Weights of a small mixture-of-experts language model, trained from scratch on English Wikipedia.
Training: 1661M tokens, 8738 steps.
Below are experts of layer 7 (counted from 0) of a mixture-of-experts language model. Rows are named router (the router's row for the expert) and show model dimensions 96-143. Each number is 128 + 24 x the weight over its row's rms, rounded and kept within 0 to 255. Numbers have three digits each.
After each expert's rows: a language model's description of what the expert responds to; "gets" lists some tokens that make up at least twice as much of what it gets as of all text. This comes from a sample of Wikipedia text that the model never trained on. Tokens count by the router's weight.

# expert 57
router:143123164134087126109159161137152124142158100137158092142129156182098112078150135140130149131128127082107083112127127165130120115125132151138167
Superlatives and particle de
gets: " de", " most", " Best", " of", " best", "sp"

# expert 47
router:121111153106088153135136150150066097096125110089136114149146128133076085139117109124148134119127143110107106120150157157171067105152146158128152
Place-name starts, all
gets: ",", " all", " United", " New", " All", " in"

# expert 61
router:103131169154092139124108165141112155141184123089120081127152125168087108076166140123119112135069137093115111149141155102112116083129113127158109
Clause-joining commas
gets: ",", "),", "\",", ",\"", "—", ".,"

# expert 43
router:102127167139120166163151179133144131138147138114131087150170106154069107118176138124143131126073136140128128125109134138140108093117124127165148
Scores and rankings
gets: "0", "1", "2", "3", "4", "5"

# expert 58
router:134161189162101115135138145158147136141177133120139103162141157148064117144145140132110117127090172112113122127123114126142094105117124146143139
Commas and list separators
gets: ",", "),", ";", " and", ")", "\","

# expert 42
router:136125148154165146151144165156151124151150113084168132121103118163071066107177187134137129126096168127123125113131131164115110083133132120144114
Activity verbs and participles
gets: "\"", "ing", " played", " /", " served", "–"

# expert 62
router:103158137141157178166126182132122145128154095126139108154148104129045116133150136118129117126114144122127140109112144118111146098128154124129110
Numbers and list openers
gets: " ", ".\n\n", "\n", "2", "1", ".\n"

# expert 14
router:078139116134137146099150150126148111153099190125146098148096133098094141115111192089147127127070116117133122079153171118128059126108118124149136
Initials and titles
gets: ".", " F", "em", " Al", "ul", " A"

# expert 35
router:138135128143112150109177103118107128135168184111136112149118111139069114129110134119133139106124126134115145108116144164146098084116133121128140
Definite article the
gets: " the", " The", "The", " entire", "the", " whole"

# expert 9
router:130110149144153097123136180184133122123178119127147102134115115130102121107125144148113138136135140125108091119098157156111102079085093147154123
Given names, ordinals
gets: "th", " John", " David", "nd", "ie", "st"

# expert 27
router:123118151132167162117142159159112138121145109130152102160121120121106118064150147152083131119132097109169131103133162169113138072127157128130118
Field-label colons, pipes
gets: " |", ":", " –", " -", "):", ";"

# expert 22
router:086121130094155112130123141118102117109144137142128095150124121135068107094165119135148133131144171132144131112136150146115135116124128089133148
Indefinite article a/an
gets: " a", " an", " A", " or", "A", " new"

# expert 5
router:118122134100124175137103138115172116156179171121169118139097127135116103102144132130116135144124168156108146135134126125149154076128133150140138
Locative/temporal prepositions
gets: " in", " on", " at", " In", " during", "In"

# expert 19
router:141115151103130152137137161135128148106107092121155092143139138144104089103121149117156111123102136132102125139153131132138099060092143122129117
Digits and unit tails
gets: "6", "2", "4", "3", "5", "8"

# expert 25
router:130132133108163137118129176155143127150144125123116123153157145117096084082120126148145127153087182109115121132112153128135124115110117084130130
Month names in dates
gets: " October", " September", " August", " March", " April", " June"

# expert 63
router:115124175141150113175141160166102125145122092113139118163155101154079088112164130093117128148149151143138131143069141157122123089102144132136122
Table headers, section titles
gets: " |", ";", "|", " under", " with", " Team"

# expert 16
router:129145164136114122122128162145126130153145123117109082135132120122094136112137130146117149136113120129118117118106137170131090112122122130154114
Year final digits
gets: "0", "8", "6", "5", "4", "3"

# expert 2
router:152142122137168104138152189118140117131140087106166110142147131150103128086136140154132117109138128138144114140134150142113099107129090120145136
Section and table boundaries
gets: "\n\n", " —", " |\n\n", ")\n\n", " it", ".S"

# expert 11
router:150146171157119102135159182147106104123178107121132093159118119109090126080131151124146138112131095094173145133106116174116109093105126133134140
Word-initial prefix pieces
gets: " ", " Am", " ab", " am", " int", " off"

# expert 17
router:135117173110125144122169118142176116154116147111160106138120143137112092131133163149141133118147116148140087125142121116134121066156113105127118
Relational prepositions
gets: " of", " with", " by", " to", " from", " on"

# expert 0
router:109119129149094144137140165134131114134142145124111095159106139118097101097119152127131139116102157137126107114113134138113107125102120137158148
Numeric punctuation, foreign words
gets: ".", " |", ":", ").", ";", "°"

# expert 23
router:105143145128134153126117154155162121141156161126131098133144104141094121099099116123126105129137147142140098104109159149095111057087117124160126
Possessive determiners
gets: " his", "'s", " her", " their", " its", " w"

# expert 52
router:149136165132113150136137168129105131131146135114146106128176149145089104114126138164149122126108117137110083092136141160118098086123137112128156
Surname starts
gets: " H", " Mc", " G", " S", " B", " M"

# expert 46
router:098143151127092164126118179131140160103147141139133062140162131128105132129134124126152097151126131175144162114124174127129160115112131134136120
Mid-word syllable pieces
gets: "in", "at", "on", "it", "un", "ir"

# expert 41
router:120162126107163129100168173129124172104157146100139127154120151175084115132104151117125116128095128058165120083119150130133142109157132174156110
Non-English name syllables
gets: "an", "as", "or", "ar", "ad", "os"

# expert 32
router:119084135151123164115142162166159116181158071128153067165154122132104136123122173153168085142099146146136098114133168142123153099163143124139109
Vowel-ending name pieces
gets: "a", "o", "e", "i", "ia", "ra"

# expert 56
router:122134136139162150131104226177136118170126121105160093147139123136080104110185129129143132095116143131144144099117123114107103089093138125147119
Plural and name endings
gets: "s", "ers", "es", "ies", "ics", "en"

# expert 10
router:100104114119111137116144206127152157162134110126145112141162092132075133092167144122108147116128144102154122107112134133122125119137142154120126
Paragraph and heading breaks
gets: ".\n\n", "\n\n", "==\n", "===\n", "==\n\n", " ==\n"

# expert 60
router:115099159114133154115153182152127152140129115111152106098120141139088151092121164151120106122135137136129112147111140153111084116132115121146124
Single digits in measurements
gets: "1", "2", "0", "3", "4", "6"

# expert 37
router:111112145131164183135129145135128154154153134072153108142127143131093124087105135123128131131115170131146093090121149115116099079146107145147118
Line breaks in lists
gets: "\n", ")\n", " |\n", ".\n", ";\n", "\"\n"

# expert 45
router:131110137152129152135123182142117124146143129131094095166143138170084109122167140135113121111087109149117121132141113115124135096122129135119101
Copulas and clause connectors
gets: " was", " is", " were", " In", " be", " are"

# expert 44
router:112118137105137160126139183125122149130130097109145110137117139149085115107164147114121104128084125100123087100115125119125138083103129128119099
Subjects and auxiliaries
gets: " he", " has", " He", " had", " also", " have"

# expert 33
router:140130160128077164155151224135153119126155137133153102169136131131129112122148128126110096164123129121137105112090168122121142096105144107107141
Word-initial consonant clusters
gets: " f", " \"", " s", " l", " n", " N"

# expert 1
router:123122163155131162149172238133150150107147117107150095126115135166095122101149145116114099081148108107145135118128159109129093102137144141134137
Space before numbers, abstract words
gets: " ", "-", " more", " less", " look", " #"

# expert 21
router:110092163139091126107164154125108114169156142136158097130125155149100104102121147123147138094116143135113142139108121137130070083097154119158110
Linking prepositions
gets: " for", " to", " with", " by", " |", " against"

# expert 55
router:094131134174144150127153208204130123126152150131127068155097161150099089151119174100116124130122130144131132122116133124133098087119139144147094
Space before table numbers
gets: " ", " into", " +", "–", " to", " out"

# expert 50
router:133100130127135151135129150137146135156161121135182106133145126154106079114156177139069119165113113100141094122122121134108102096119103124143184
Mid-word stem pieces
gets: "is", " d", "st", " st", "ro", "uc"

# expert 8
router:092159142157139168131161149152138131128145130116132080138135146146053116099128194139124080119131143128136135106157152154117130090105142047146155
Row and list starts
gets: "|", "-", " ", " re", "\n", " won"

# expert 13
router:103124136114157142129133191153124165129154076098117107142119116128103116104109146186107157113140151151090104116115136127144120093121117144113139
Space after table cell
gets: " ", " list", "==\n", " Notes", " Nominated", " ·"

# expert 28
router:108117157102127116149098188148129100120149119131145105124102105146076111106126141130116151099136091073135110119097121116145131084099156133140166
Word-initial Latin prefixes
gets: "f", "201", "199", "200", "202", " Ex"

# expert 54
router:104093143105101162107146193143144149115125081142119105146130116157111114114140114126116110160090109117113114131144108125143122109108127128117128
Comparison and role words
gets: " as", " not", " became", "ly", " than", " be"

# expert 49
router:114150147124130128136169177133131120157143140103137104121133121149068105103120158130143130177115122141118075138089156166149115076086151135158129
Punctuation in data fields
gets: ".", " |", ",", " un", " /", "g"

# expert 30
router:095130129143130131105149187160152107120141147068131080134126121153021127101122148154132141117073099144155114111117155132095157092135110122111141
Opening parentheses
gets: " (", " ", "(", "\n\n", "-", "ab"

# expert 18
router:108150119139151120138139150153125128118144086128123101154156107101086082120123114131131110145097149158128141123128150138102110082094121110129131
Section headings, demonstratives
gets: "==", "===", "=", " this", "'s", "-"

# expert 4
router:121132157148122115116160156147138114133126110131130091121148115187078111082128123149144112108124144123145079137126146158110121091122119114130136
Sentence periods, rare fragments
gets: ".", "c", "-c", ".\n\n", ").", "\"."

# expert 51
router:127109115149149158114168174128135131158138071138130125150133125145114138126146155146118127158125114116140135122122135138161137090114127116125121
Quantifiers and numerals
gets: " one", " first", " other", " two", " part", " some"

# expert 26
router:118137129162114148132136227087149121140149159115129110177116117162088147135125151152123113121131145178117095104152139124136136105099139131116156
Acronym capital letters
gets: "T", "N", "I", "O", "L", "P"

# expert 48
router:105084149126106121135130211127138105125170145107155102132134115162083101052118169134180086128097115102131146090126138161130106093117111113168121
Year first digits
gets: "201", "200", "199", "202", "198", "197"

# expert 7
router:153130143153144140168155166119091143148160123130126143138132105126098074109134118136122120152124108121123118154144180138159113109110137091122122
Foreign name pieces
gets: " K", " St", "k", "h", " N", " Sh"

# expert 34
router:105108153135085125121160180151101111134111098105127124170099119153090109082129125132142125153143111092125111145112144109115100100125111131156143
Sentence periods, word starts
gets: ".", ").", " while", "\".", ".\"", "h"

# expert 15
router:111144130111140125107109157158122107120146067127156098155094142137088093099100145126121127146122128146164095108106132144112095062113132123140164
Table cell separators
gets: " |", ";", ":", "',", " After", " –"